{
  "d_shared_expert": 0,
  "activation": "swiglu",
  "lr_router": 0.00122,
  "norm_eps": 1e-06,
  "batch_tokens": 131072
}
Below are experts of layer 5 (counted from 0) of a mixture-of-experts language model. Rows are named router (the router's row for the expert), gate (a neuron's input weights, with its number), up (a neuron's input weights, with its number) and show model dimensions 0-127. Each number is 500 + 40 x the weight over its row's rms, rounded and kept within 0 to 999. Numbers have three digits each.
Before each expert's rows: a language model's description of what the expert responds to. This comes from a sample of Wikipedia text that the model never trained on.

# expert 6
Foreign-script and transliteration pieces
router:465497565517456553456566552462517508507496527456573519573489430520452487444530482574515509492554553539479483440499511488540448505447479494486475467432520558504501458546490544497498564466530506545470468491479400488467436446447441509512556508508457569453450448573414504453456525510512436510473411502541508480517578569492443549438538519573573468474515528470474477539496502455464519527551
gate0:483524478455503464470476535488446499497468479532431597473500480453494511548509492537442473478527535450470498525501489376516447530460524481485456546509531547458435549506465510441467547560457468517470495471516509405498519455429488463541478511468534450454485491495506486571540509471500497446446439523502591518547489452486511453523460529450462504546631538481534548450522523509435445472525
up0:508518517485489476410472440523444494445470603491442557400526454476567540517442431503479463458495502474505468482474452479483540533491440492480564537527518505563528582536486515509505485500489484496478452572383524518551503529443406507504491527488404507503560474584476534529549481553523500520574450507526484600517462445463489486464519545511481491485470522537504493503432598532516519500537
gate1:526465452558457544469529504541482499457543484445482488567517513491452486463489464468526454520429455553549473540479473535510525533500458564497534510568463558502561534532492557461561486488459512476525495461488460487575566322464450425515434546474492446518503477433538475498503554506584455542427571523457539524478509428428547574500502470546500492478495465552502499461514492494506467425490
up1:494484501552458431561499472481561438450528513512459487501550457465503500471482523499543491502432450462522409566443522505441451533563584463500449506509449425482496485461563429471373468476475481528495491509472478536464534457554470487525561513486537463518457563585427402570524499491525508527513500491476487450584500490539446477545445494467550464463484516518509500518507521448506522478527
gate2:491491513440505533523541503515439479578515478469475517556582451492569556517501500559417569500451496477435466472466485514502521512533503437496560538517586490428525583496531589469522609507556502579503501536512522528512529467417502464452510491536434507442442500474454462439489437468442545491513462592485489525483483460382454460535459523529497457512508498518513462558433489502550550508478
up2:510489503492456491584491506481519504525570493381473552457508462466484450484488587471545437564516544482475505488510517550552488528553448621553519501583503487483556573495523601555475456458557494423457489459484483447441523556519499508454452514511520421506476473507508417490498452461465626503539483512401441428586496530493549523417491429492503557507477554508465540475562525506536502475496
gate3:532467524456519617523499532454521523492421525478493521466477457474496496537428527499469440595543517464533521497486419521498547581518500533446564452513522526433477438535515483510446457581495443472485489517505556481541411548513479524537521555520554495488505539556537554436512608479475522493509485537465517441471529504546505519540525521468538537500425506556461443423567502482584506438519
up3:440550480471582480467526515423485481513505495434486449493513468506485503442476433543451506504549449518512453518554488471508422509547469549494552495504419509508448498565529426529447531517513516463533470457488531509533507548513509567498577481497508391480471530486540455511459511527530524575499538505509543436440502569529528500429536504479501586486435512523519490511446522521516553571454
gate4:483450574443459429519510473492498486487501502506543563448495462476431477483500463449478535516500536488520551523543501508486533503466494467504495479500506531439407480433497479452507480516540553506505537509466496489508445512476499538466497486543461494461477523439373366494521547539521471470559507518428572455542555510522551563443510518532508525498506485550514484515513453477455477550559
up4:486525477496467509471534472502490524523522511551440530511560510457549510601547475559510485499452509564545514557498515510513562576558532565444479515496550411536517420504504492452532541569555500551494451454472514575474480492493545456536485523495476484497438575469468502465393533532486490499479505474487463548558442507488478490478509444488453554439516494498405487435512462472523537493463
gate5:555503483497473543466474455486472508464560521524439491508499529465534543456520499461426495560501427579478450508544439523456560561500556463517565475510455542445530463490438547430433512518496498416541479498539422506497436534482585478453532537482535533477417481513534510431462596492482423570467572505528536480478521537539516516506482530480569501498509518504500614522515541511506468461472
up5:518515514525507493556520526470526534500437473452495498501588516514372446517480495495524502484498501409473516459508559513536510423487461575519460572529485488551534511497519461567556487427540403494415488530534548460447531439491480526501569453514455476491546581495463564573527440455517543423516470523470499465497496518504465505525504552521476468444476506446520494512500488538449486456544
gate6:467469601522621491493455560536544524478494459522498484512449445505462475472522514502486531503558546512565450471506528542467440506540451539512480573530489459476471508504521457501528506592511567505504447498542455523471586481493523451548438489459532403454543555494441549528551523530469494489485564466535467513480533436488466522540521497560553482478571501568521501510522478522506529485554
up6:549529387501427491481517440401400533419551471552520530451457489518496517466487478515567498426466471509458470546487521470433507475492406460525447471509497481532504542483530489527520518538482430396499489519502442474484488534471471524482484473563416581501525509522477487568448561518506526451493404543460469486479496518527548477491547463497538453469513547512469528465536479494453497503478
gate7:530426534408530487505534576487474543431507495523525438579460474534554527520470492462508496525511503471569535450540520506481540555422476528512530450564591556487505479500520520478513502515510522434569513487503515469450453556589537542469492493436530473465504528462487480503478557478508573568554438509535490500479490558470461486507488486527435543525537528513413419528418507460532451491489
up7:522491510490528521523550494498525513500537472476534494493461484455472527524488502582500506604413477521489503504496478444491417520494465558469551546453514470511606505530473524509507504507477523516506502481447506525353472577501539565532490419478491530498477466444449452507491505524506514535496438461504518424497533523501452476490574470510545488482533531530422432473458467522544496485471
gate8:457495547528455502464495437431463550473545444505572461523499496460498415471565514508450520527519492566508525510533504506505463511489555470436458414468554482455527447520551494451524471483523612552535518474475479489445524551509516543496456484424543540428472473468504468548471546522477528509443455508505485454474548478538521539522491519502484426466567470530490445508422465547417518548452
up8:521491501515505481527468530493541415549501526500442512516491542519486555511457487525521525418454525410492447547474418482514490481509499552540480494513514534482533570423535583563492441513496503491536491480479508527519507423474463449492587504502466575512596476509498477560583455517501493555523527463473495478493513516508472448548475542522485531525460525524583543527522480511571532465543
gate9:481558499547455564588512530455510470525498562499464496519408485510484502431491477517485486542482447507474466526399442484521437569560537495504477479550528550476472533511456469501475522460471474467523437534553462463496497507472434548447577528513457487516489505439454428448474542485544506497505489500488536515471538514430518546469533507502560517447482549504470534494499487480479472380497
up9:499508520554566511534476503470470495462475555593452529514415509466484505455578478542486483512518536458510427550442551519510481539529535408468479517507524591480497556506481550459505484465591545453532518452584519511485478481464491596493572499566524563567460499619484456489525455529501505467482494483489529490487484539499485553496576505462467516517507535538493450489498473591412546482512
gate10:509485547443569526488478527490392510485483444404439526494544446589548556503449464523508532469466503493516462506404527490556454499526469417483467465452520535442480529453581508544526476496545437501496460485525513503492499431550499518497476461538475467542567443463513541484500452662485487460443536458480545558530503534514520448444531560479431465558536476526511477542486508545446506484452
up10:478467561484505476556465516524447537442463450466492520493515474518477492433491471598484532551477536470568497506534535518502556528479466500475494515490508455470507501483420542514492525449462437536432413510496487559453504496509438509531483486498524492490528502551583462469517439496514547414528526547455556560590464492506457471448495587523383490488536555520473444489527495520503565485501
gate11:525564517507523494526491524591407520538517458511532540559495510469482603521486539515606466579549494492545542491558527447503465573500468432461556496467535530569467510494476463475497520510565510468395417441485517399484474572487504608519451503470471506429470499520500513498568554459452484548516490531515507533546550468469514531491559547536453491492457569554532468430512459502495523511479
up11:560516501505476384489483512546540435525545474490446566484516537504454447533460558496503491540515527543392453385452398467455486444533506505492482496558464565389478543487462505522452503509552523526476534561559440542516516461491500499461520506498421481543514586476487524518471482484524528562493494521474525463504512516517472527521453467578469424514558543506496544491525502497483506467464
gate12:526458542503488490514538513446467457495503482543511479489452506520499521510494494454556503486550576478475536465553456571529417474411586511489395494482491524461424502509517494448481475418453466438557497530530467503497510522469476481432456539412444442483500460500489451513479507542502528570621456533495461534509497658529461414473565517505506496440495504456534510517443504495455536445565
up12:521556513488522485564564549538543505498450513521441521515492514524506480476474516517473474545568392521448442503504497571502512522508453574464549520457473435468503483514511549411478490486531521451501478456458479465467494549572490427491527508468486572524546513497485484520492509516516510491548511551533557407492534495444537484568445462497516486564552467516519512539484535525492451582482
gate13:482516464506483499541500542505475421495504518448497495550525473473428495503553499505531521488499466491445532470606437492586448518508483471544484541444522502527478509488461515492524431478553491507491440501508522491559496536563473495513455500521454529540430491427532469538411537497506502514445458549438529476536488536547524512586473545544419492497524514465452466454476380535446579479444
up13:515557450500493505508460585435526455442462420519487533528478463561484512484529492527581483535513544460474592505593495496491446531472505534565464514542545473496443435508431480565484506494547458516446453469468508432599476527643476500521494476490459496533433498511551509467493499471516498475520497525479465577559532483479498480567508531526459558468447543523489530486450480481502616451535
gate14:562496478529526544472491497487554514514531463550510516537450471470493549454580557476507471478451513568451486478520557469470419455433494504603559499559511461500513480504491573418494464542451441575591430477477550458538567481548470541555493492463477491617492450499526424479514546476485466537530486514433480488447497508542504583471530513494504547509511512443450504474515542469450480453484
up14:479488425538548461425511454532482456529603515471475509470507509528567521486467506494499507582488483637513460512492503504496508556564522559541503476526503562458471446496487515497460522495522436493443489443516514424475570469516524581496497474535506481471491480523488494554484544429497478450494490489500550564554557527552545551477471478532478520542445579483429501430508492477535545456479
gate15:535531440507522486482484536486517491489543507538490474579554524549518485525458583489480523495504582559529518570581449458477547480480549510560454556473484433504505477517475504480497571491539574410555494509536569499527488498514500529372469550508533464478489451503468531464555524551558438496465536524526398524457412593594541572493481501533476459562404501419551532520563520500511466527553
up15:526421450496514471509525491531501466474477476562484466586496515459461489534491429538453507417541523516582489575461431397452491486468639528559511448539482536467467502519485501464465495453469408508480514507461471466552481503524485517502476540501509488441499458519528409508544520507466474455427484617472509535470449535539470518473495558547410485562466510479469486555544550490447501469526
gate16:488601435413476618536543404536546502493523475521479535512513526518459498416454483504457601576553456563474561502544515598495484450562454459482520521505494536456538436497500598498502459522551487459488544460537503490507470472507528474488476547525511485489542514475465461495497441589512491511522419470544531517526535532513568520491410454534447496498499496548485575473530555480495506558470
up16:470527455452470521519502463515560512526518556471467520434500516433469456532503508564576535564452473476483522454554522519510512521564507563579492479563525490587507567454545538522511513451486487471496475481484538534523501527439440444477513456519527463521558533500559532551503568473497522587479453471595488521489505487422449485487535455515538480443545568523489539511503415553473483462502

# expert 10
Mid-word consonant pieces
router:504496467410460500476517539472479481486477494499481479547433475518433476534487398488532528399528441446457459475464533553493497441481523493495509561536474459566513537492456505529558585480602488562461519485478564475506481537547475491475505477533469537487518558489538460565504460518519541464498565493466558437553524461520556535552470554523433471546477552545521522509492395504525464525540
gate0:480522470535510462496538574524497539472489510527485524535549525498443522498508437526473512496495475442462480505578508497500445540562469465530510596545554521437495406537517386551543557504540537455522545511429495490522523511490511409470519485478499431489448446471515439484492489508501443430510477498471518479451502550506500482458464466445524456524468533509493483529487580574556561494415
up0:502490513561494467501508554465508573583476479452514485477545425450565474457462583421562416477535498465484445568578556425492519479460523519569560497444555418505474486452538479522525624547531511509426499460485556517516542558455526560538507467498550495502537513455497474477469517508533495532530491500488495491513478499456514497596481489481489518491533491517513452507469466505510569501521
gate1:435455444509476511437515458469458536485467455525545536560521470541494550527466461498457478511458407569489477512592506471476480573501501512475475586434483554467534584475479451489481488537451531484494490509494484383513487522524495512480494495476479499481496495477493436445521519558513559481498535506540462476471456552500539471473449493489517490418495493494457509521481537453562449502498
up1:407458381501522523413442503464471511557526519475496523531540523490477518527538456450554533483527471525524451536478479477498517487510464489486461574442535526493522446516545440424450463476499482545495579474485421486515508554538537522488510510491502526500501472472475458437465485523521553474514516605634405584522381471460486541528490527476484439489498493509447481491460462500485451535529
gate2:454480471512476493516487487459503570512528467494505496515558539446437442549526467518471514511565545521520441451478530530457467482486521462497526494512492533507455472511479529506513524558508395479549462460508549496527479566540418432500464469465538465459511563495529517535553534502488533565526498575509492546462534487487519498603499425446435509551552502462476545583470455453429471501478
up2:435511503457493536469478375461493463487494442443600483484483608513498486505415456531481569512554543559465521481528566510521414500487542499472562489504480464476466494534461448517531546591512444499483454533522445566496507469504584503488435508454520555492489432504492535492498485523485488490496505489559471423561502570540459473471486493504560497451479541479473485414500500440541585539499
gate3:515476492438459458495517469452440494500425430463560456561515536560487559515465433537468512573496473452482467482554511521389424443491479514452481555426548501511522570530484483527534492461476445573476465523519508576445468475461423499463488582554490571469443553533525484491437528481447552558526522506478556477526464497450468454573466502482414570543480546479458446470521496414465468510499
up3:511532444451579496513453504484492495489510498461494458563467535538486529449489487495456441538430464499521488530495495492452492518529507502501514447422560464583536555467552511549617530436528467483503444435518581492449437440479431529422404501539536545458491442506469423447501478490471490519530563489506568495505442506480519498514479432523411609546477515512515509476515425424471458512474
gate4:503527468493464507429531540446458483515477504479511482454498469499467480486488472468537467461535588474471486560480559507494526541448464491480484444530443544531462457477497485552514553518408408459547486531501515530439517533495522479537496499519496558505522479434500543491531506455502486549533492441578450525558548474493489467460557558494395446531516524500497494450535512454462501518508
up4:547471455436489485553485528522480525476537554477545517484558493497532528522492501524459540524447541487482459508497510480481472510565438511561524462478498459466492536459531533451535495409487524539488431516494487449514468583549532470531506473485540527537504367531549489459534487515509520509444500426554507503475495508461571498509559471477512558546491514433469593485553563558511531490462
gate5:493571504382492454490464459492507478556497517524477495528471564503496491475462517522436523558510447489493490498460461456488547530558468467523470461475571465499510609536482488450556477478500498565564474546521566441504529462510515501453435530535531500483481443525549441430540459507452543492533499517481495430567472500499462486547540410580408455482507559481502414485517453487465471484550
up5:477506500443507490457543457521528432475520467475493529396549597470480497502529470498444457580430487570417449530520541459501496469516501530522474503382471484515523514523500506459465473464545489526539508470538479550543503489474613515519541513523535552502555506494516515468475471540495483475543527539507428526472443459487565548525514448469500531573446505479492490486486451476474607503507
gate6:533469512498473503545514491522481440450470465473516559543546542471449512521508486500498528459509437470532465518533416485524551454474496488489489530546484508563472498434496451482543515498476525514492518505459416512443499488494445506519470478551472482507554517465503511539456563494528530495565524468465487555552443587552507556472448477574525468570541527484452523503469499512409474512502
up6:538486491528541467515475528540552444483489542519525597462470500409474564490601604542432497519481559440531473529465384497510554472558568531515540597561553498510519513415474526527464519523464599517485494491492512485513534470470455515456492557547504488583476465508483455506480486526566511570453505534483527445469546477498470466476496566477479498503529554450502528437435522422526522431431
gate7:444484475450478558518470480458513437432558436563518530498504469475503440463480493587503556498474453470407428510461529453505563511525526535438508531555474495451492423481529468538485459522572501454458541525464572509480478538502443490558474411486555506473479543467525548491475545516498544470519417549443512473541508551545524495507492488509522528520453541481492459570595432484561464490488
up7:451499477503458436526546494491444501501399455512489477450449541500491437492511519587511503481469531544580440476506434469515499488481432479521468459497530475437464532510461513487514471494496475504454556528407465586463447470533511413435483511556507512457479474480491481486494476573515479500508540477515492484491507509472490421507536528488445576552509472464479419498541441530484380529460
gate8:446553506502526517555486470481527485564505505518494491505498488452438508522477425542554482515449468588429512479515501467480413520454572568493547498469504497447457509500544464484600474456608473524588503561556514509517410421460501464508436483490630530504494499519495461468517474532540478482614527485504559519504526498480555557496495550552454472493525522513494443498499518505517478480484
up8:487494524531533523512488536535520498480508440496417460502524486539499458476483582527495510540553524517519514524520535429485549531567409520497488414589488568537517430503553564528483529526450436488505535545443494471470504510463597534468501536543459469530451555456513518517523468486491495462461515512478501497389496467542493481473489551480550520450537545487489490500553520392498509543519
gate9:485525460486531539523490538483467498498442521499500500551559503514474507486477450479445543498504481527493604485512458591503500492506575501492486517473548455488529488510456486537476498403522453523551508504492525581539493499518466476495428427541407511451519549464504495501564488467540453452442542486493523523462534483488486536517462465512486516441519509490479418567443482446488482516511
up9:576545501465530453591539556535485473548493567441455469507530500434481524593536429491504538430494450503529468497564497538454510449483553527545556556473525569431523466544494507532616497491472464545455546547587534529515470506439555424501517499484511571529450568484515513468539525552482497517454492485485561516520512541482445580562508544504468503523504466486560506529469512506484536487540
gate10:547407518522517493497543539462489506487488504497477530530562417556447459530480464482508559535577545512516466485563525432482549500451500522508524479541519585521502521496510570505542496501493466493495532460505486473555430547483473528557520566612439528495512573486525493552523432527478495553459565504433436527544492501469471554429547507562519521476531538476486493455479541508553482429493
up10:499485552505476514566478466482441552442459498592556468525450530519492543441469532519537471531539458497485465514513544462491524456495459439559491488500509500515563558566484564485496442444482460459469480533557475580399489554485493481514529567487502492478475490498528510510503483442432430504474498517529519536462482458504470504490524486423546569555451480506534492439533573593485536565471
gate11:517467516442425496517500522508446539471513538442520516497535416378472473492406372405469454505488462442514580438500516508507503535535535514478500535488516472406541544488541493533521455514481499480520512496447525543474520465495424446496539467526509416460521482535506475520424542465502500643529510543424511503506523486516531466495443535490492531421527511531463501504499503520530460462581
up11:524541488506530577495476506477525462541503475504486546573486562575492510482513497480535537444460473577517410520535534586541490428497485512505460427484455588544461545504453510452541439513463461538468531461499529470463505587488559472444523525460514558393521515512539461474541405479469448434522514471548601564510522487475447504502485529484568568545580467473566508507452515473513440529458
gate12:469529534440476504489529430471459456471471476478506478556469548567502507521573457574575495511526565550484541597422528542421562426556458453463403522469529468534503476552436525457453530463486490522534590475485542549544462486493597509578470472466495464492478476556487500458483449475472457499509469468521442519519470459506533499488526557449482452504544527462493455441460527521478486486491
up12:527467433483484540480502518491473493558451471475489448470498572521435480504449606487461518477479497444549515415637483463549515504528443466524465488525402443478530541515541503500479493542533471488507426521451515428456552574433459505524503490479472493493534486419437476527517490465527539523493409539500484447467438544417446480426508491523516522538437520546473567458557503507465489528534
gate13:461511519498446508457442476487500512516514505469404554526523560435523485487510443460481608524489503497469512558559495480488487410519541519567559510511528493460450591478495454527501520510531518471458531446427476529482465466534483521536472447520523448481504478467565503506444574510537481522524465419516523506435452491509520522455516476495504469584513463459502512482483477490432584501495
up13:512556500457465385519449479530477515441430507499431550466508481475503503511588482506409516498503511515486545519407555557493472476472481488512471529466540517441486578506447498437532540400471452548528512480443479471535440494506529514454532519556550542519437416491477495449469432499558443515501477508521556553477544470516547577476497472501506445504522510491529507488500471538492454570512
gate14:461571438548539471525545584473459500554440539448434474475462509464516482433472409444535496529506490505514468524548454481571559501475523518533499538514552490470540517453477516459479489501502449550466556452521473532460475419488502509525493474576489640505582533548474522572503486448472465523541498444483484508529444488539457466587526474538427541498498527536479520545598488458510516464540
up14:462519495513481470450562473524493562498554553486548525493492443510418441504529538510487408536571534498514542473459476480505517485466497465503519462498452533482564538453472506469517506488522554532501459497557531488458483538481559484540480473519495471526520414520542468445479490501612534526444497514534465495488498530480523491467503484532493487550579484552461484448469521461499526566550
gate15:501518554492538479497548507502515471534485504518511550506495429462456520565455522481503516446432432486534480470521538545497515497524482527519438548534449450510544521491548511502522456458488533494460513479549521491485445531486450444427432473476487521494503506519527531429515481526551499590525512520480484472493553520470546483580471521515507452508524546519516445539478511500445457480522
up15:541531497529503455481514513450494465501547513448493523504489516419449474478500507431511478468513525550513444473462549516481484477491435511474488579438509447502512466478503514412479561513580482522486531483518524533511519487494444573501577470533430457525467543513464502571466527435455509461515434503557463466486577628484525485532545516505476485470391501539473428467516461512474422542561
gate16:525492596468495495569421437507518469482537565530554518484442515471536401558528456528511526470517516498492497434516497529442453392500487508542508495467492522499474562498491524547441445485501526537482503558472526539481493462518506533464507518485458472574508547458526484448578488602587534541469494494441498516442488470512510548484504480516479531549457442509462449465511490574535535532493
up16:485480561478492570546497520454401485470530501474535572442390494499525449471521458483483472489533479564504486505461500548509570399453502510559484452442503479444508453409474472516516543491525439444542506450486484485535515461526477540511480502541508522487464529522479507556436466552477486574487463498426497481441510526464492483466504494526559577571495412533485479464386386489506502451477

# expert 1
Foreign surname endings
router:493472466431449459482506531492498384410514494555446540552469481444545499446488575463545422471556503528494477520478528567563496482429446518483475492514490500509554473527441544511505540541509531503492506440510510513484542526498559507522507502475490543538566453513541511467519483450501420431521437547547500400471566451560513503537473480448556529438509458442479532519532488589493444490585
gate0:527515503579495514499538475463448434585498506496487510497458434537497491517438467492448470535467414487500511589549482436552526564435538526560549558552515547467616480470538568552499553535520488523510480448520509565497528502561460540543477533512500500503500542549587482562475551589499440501450476466441532511468599510500600578506554500489462483518458447542559509482478484467479513469477
up0:429544510469500458466424490544565545495509521447491517522510540453545462552553527517498564511547566580514542443498472502445471481549515525509465428500513517579460502542459461437412460557453534465478587524543472484509519523471545481436541454508482512506474478457432457468427502457517546458537565578458529521550434477468469506510490484582455559442575521492465484558588533476513576546474
gate1:591514509501517491585507537544472484402477461533449501520506471547509464489531471452506457483516516476505475485479417530476524500466543443549470508487506505474513557457473453508486483535500527461566594520544462483548484474451459555424519501491572531553527563552490529480506512489461443487541457466541484452488482402498506541483529545580563523451507428425556510471517463506484542488491
up1:494476575556523543510567453503515479520481515481534461503495511448502445514460480531488459531465524511492527535563540432505626473445513486450394497618467482500486441571447492547520523527512491520500536512550517491505574526537550466481594499547454510385413540502491503488445487543587562490535523524516483528532551524515539496560483479495478430440405550498471459476483512506518536494485
gate2:517549494496494464457526522561449478433498400460522455513521453526498528523530462531488552479488533498518544518500526536478538468514601538497554476446517480505558540550518495510514554485479492514463471424542467521533521411532555426481476455417514531462501501410504533499516547481483514488572464481438547474507517500497465500518426516460570444548535480482498462475534481510454536481507
up2:502437454530475494427521520544575520553602558492505570482494478542448521513444414469409477467482467528447500470502450466550482525534405447539547530523445491509467449491470533419441480452568560433570480487497440514464541554557488525546472492546487459552513481510470495546500523541509416482480493485471523528525449467455539482486502479591524506540467525576498525533473570532482513486499
gate3:447555535494611456422424475473542467572463462496489494444493533481482513482489517502460506514499483504537543488543491456571475413486524466487495493545487375550497509519497497424481448549476547501483524491485535471452504548494538407477456443417468522485532479445497507498499447458553539480497469589492528532481447538550474558508498421543536522420545518461455544452510507516483528438469
up3:517505508401472434446531554496531482472491499445593477446503519482543444462523457518541540513541491527434579447535432459505513468482490566504499516434479529468440478543510487499515471480556495483518456514449404457543533487533470501494511488530514445512459531503482515542504505504506461471520543456520498512421580491441481498506512565458550477522526441497495485518483471499502500440475
gate4:470483539487459452498514539437421554472624454500519513489482529494459545479510561460509471484538448468527533568487556499446429493487475535473544512525556525430474429473558482468591528529462508471458540425482486582501498552468534479501498457476491478501485556516494478515463509484440552446500451515495505477484454493485483481521550543493518516533451526531487505447467454435566508518471
up4:452554505531517460505507504562516509539473594498464492469461508539538412465540433528478480523447524546444532478509525479544509561423515476501514499525423482546476567552489495469453456518539462445528467510504558524468489477452451480476438545527480571485480495512617508521486503507521555536498520540503473565492564463511484491573413521517469515503570463517549529533512587538488533527537
gate5:413491453524504514476499565480525465525545530623519459449534493466456534488549510461464505451446476494460462475527441502544432566443533528489587503454566406528508449536444450488552533483474460428480546481462410516505548507513589539496543496492565500521529501471501508512499531483471480519551465510490539483505588471524498494545498493448563498535484472530494496600490488498421460427489
up5:516438521478458542476482494452515556500497503469471477491560431499541505520512421564468477449460525465524442466487544491479521424495436505466480541448613524528471503496501539575476536514527544608524468437463525435489497446504483499490525522549471500538445581470541548518486466522450489505528490519482508422571483473481575520428495512469508428523454509528517500479549500537533495447429
gate6:528490493443489557446550483539495455492468446520526509504545466518426524421515526533528459418505524575529433514496569527515548538506530480479482457560487532493516443482535474516495524512405402452452449493444498495468471538540498485489511448501462555499538414454516510574503607472509495532558469540548515496469498534549440524487478513443511508502513528490461478506578513457522506468475
up6:572456507461491500510571474498500468438424521480461527518500481573502506455501483546497436489470530540526526469530469587525444500504597448496525452508473469457461509528398511466543546487463409524539547479524492469523424575546503431455500542487497504535505480473501594434475539553458433478567554529473568473531490462553442522463531539548520492495492459470476514444507428413498504534463
gate7:474465481415517485536398538509535467475484504526503485526569450557450427487444531533487510478523487560483464525532500527494503580447515480471492499448571511424503508470471569494471559495413497551493517525521526466439573443547463514496499532510468449517517519573499510508536448559489499478494467515539472494595525498438475512460505543564496577564518656471459548493483432533413556401482
up7:492471464461524457466463532490526523499530573465558486479442497520513460401556501455480442445491501472439553468491518490516508534527546550484431500437513537500520514515551523486514489529570464466525584472508477489555517530449485465524544497517493510488537522469450616534562536542551470459498502530499533467514504459445528442487416494469526496521518416500496473483445527473513474452468
gate8:506507464593493591465524472512503469499511580564505474493480505563490510501485501379585590545493439426469525488516517510450553569491497523509497457456486503506506485471505465461569531401505532530547500465516489508498544545493480491543485493500556546519519533506533513554509493499430398433508521515547464433458478525512457425479505437500443583528512502516484452523546495495453490494530
up8:590509532498459605497524482499491482493478465522452493544420535395539496516559499431495455502593536445496458521537475514471527510482482528547446520526563581519425486506464458491534465553534544490564463478497422448409485528560493465444514485488488492492501578514482574426513436477520540495487505469565539447493481525464473482540525552460463556513451549493518477432515475493404522516520
gate9:520510431511389575497478541503474482486477437533576536513527501463503470514463581541571454502483533507501508536532472515515557511471532440532533495443537466558448598591537480520470503554485529522534477530509501508515592493490524585474506503472456527533496479463510404504475469472445460466471474506467429512399408469496458465454423481599494546489420479541506484489474523489511497473485
up9:515530487505491468462495506461522477466530530540494558506501492589501522446456486556524522490420417455485565428473560517429466451422559495496507504449499548529480498530528552445517580526517434497514474481537517481476492401500420465497510440509517545474530514539426575513496509507491489458481507551497475506483526503483443537473535453493555524448487492459590435521558484485527543455493
gate10:516513547449491481467493507507485398517507448507583466545499546393528505563509481546513480486495507475475452489509545563458499487497465499577536502537528536457507547513565520416504434440561459542494520506475484520453492468562463551592407492466518503476463532485455516512537523513500481505441519449414502447440541573542531490442479529477455469432499558501513503459532507496573475592479
up10:431411436549517502494526515476462580469495527540513466503456436530467472446519505459476617516518459472595501532482493510539509467545520516458503534405532477547479428568454467534511468458505552484501466476494482480523464555415465474456549452495448592500524488566448501505475533518497482537463520454507565537555532433577448510562552425511479570512505450446473435487474542481498504492474
gate11:431503588545538448524512465489436421526498470516457506541524575504483459535427555551517488542543456466472528483394451569524532509561516556461423430493525501481479493528467462490533499512495510475546475471556492573438521541490499451495532491475499560546422488441511537539426489463506499607512511471576534472490492459498508497497483471531568509472465477501530522514442536536447485501503
up11:454482522500444469474543511466447458489473517508452547559511494504477496498486456511463483553518543515572570497477487539528475483473506466454573530500558499496439557510488481454491488553537515451487535436399459533476555462480454527531478468481484515476495494494527440515446472449480429561536455505592485450471524519461526564551522514508479575437513559523512475511376494525493522502498
gate12:426496474470557522440505486496472473587495517508553479530443483481430512537550505533516474488485490495471481511488460453563497441528417473481464446555521529564443503455554441504520531556440528490530426482451504500506528502419472460465455494573623481520480424494472527475530506488510422523540633537567505493514488542458506448464507435478475490562435500523438480496511561570527524462493
up12:484590477534450478489497448486428504455502537506518530521547515476537521441444472451532518516500485511541581517436467484481484539459509483512442509584484553492480474549463578482485497461529506457547542556548471531452504526535534561556480476487532451478530576550468492490479537474514565534523508504490491509488524562552496512484479510482528468450502572460517451457452492495518481527468
gate13:580479511482508531473431449505455400464497558434523470481438506503484489517476457539513502496537487468585503501545513509509493514460562446526555460545470448482488435544491471506531550451472553508483472460625483520451459543493482420489469510559509478475473515465444525454536483462470485545504485539511501509521420526459395536468431487461508517521548516481540474476483555562514557572529
up13:561539483500518548443471512454566493506535507454534532456536543573484498503471434552488542517452500470457413497511538533488399551498534498510520483493498527516504512511509451494558500572529523510485514520485454497526490517490510495415515452582532503414492593447465477458528516454517483473488583516468451467531435627450531487484474469459520517465507446494462530453408466463449522481603
gate14:479518542475403516502510467452359540510501510564431454480473440482540450561471568449542528450474465483511530537444518501552506596543519444488448429511539545495499514433464474444451484501482538487496547456523541527568420502495511580502493487480505469472458522455468489503488519551585477504529463516503539552544494551558509556469542515506418496471521519460525519552516569532440496473507
up14:487455459485489479468533500475529516443490497495571532546519561456472511507459497523561560561456558510466466497496453390482497445553583519434518533461486467546469436485543562543608497476471374532458551457528493516524547464582495564513536501523410557491498496517539497502448480476436470443514453432465542530528507480501505480536483458462462502522558474525502481523477499473468465476526
gate15:515454448506499431492500459567557445483477468492465499516502511499495508514498518509511486529553494534577484541466480479602527513476476459440495461434468523513502503472545534464510453504504504519501495500476510534540499547557502451510454454517503456518523540493497481587524585472540465492490376487518499523451532547540570465507486513465448557479493530512507563497517516439513515481521
up15:524571488559461455442498461542482456431492543466476466467534476507454469537506464465488461532505510526468494527425520505488541483468536480432516458428542508502520471455542523493465508483517441496511526528499593557547539513554504550484530543527441464542513519554550459484533533518526487541558500460582465490460522469502456489475483465495438529431472486498460559643482542467504486490551
gate16:490545531441546522531548521487444436496470510501515577539497487401366533446442508575504436451505592583433461463492546524462475533453468448482460536463470505467484449490534483569476504515560517451520430533541490500449490428452459533539493541491509505505559498468511514522555520492508501551533484471464473505502516579522485511524500540487569443471498454518440526466506521393514467426541
up16:550464494412460524467495453506592504569468467516497493474506532608493520548526444528457478507495495521475527507468533475529438483423513586507484489479581528564485371528549462451474487455521515547459491490570464478447551552512494514479496492528467506538556495459551481497467477443535435531509511488538522533440438519569518562525481451525552525535514497460456474507534484459503517493541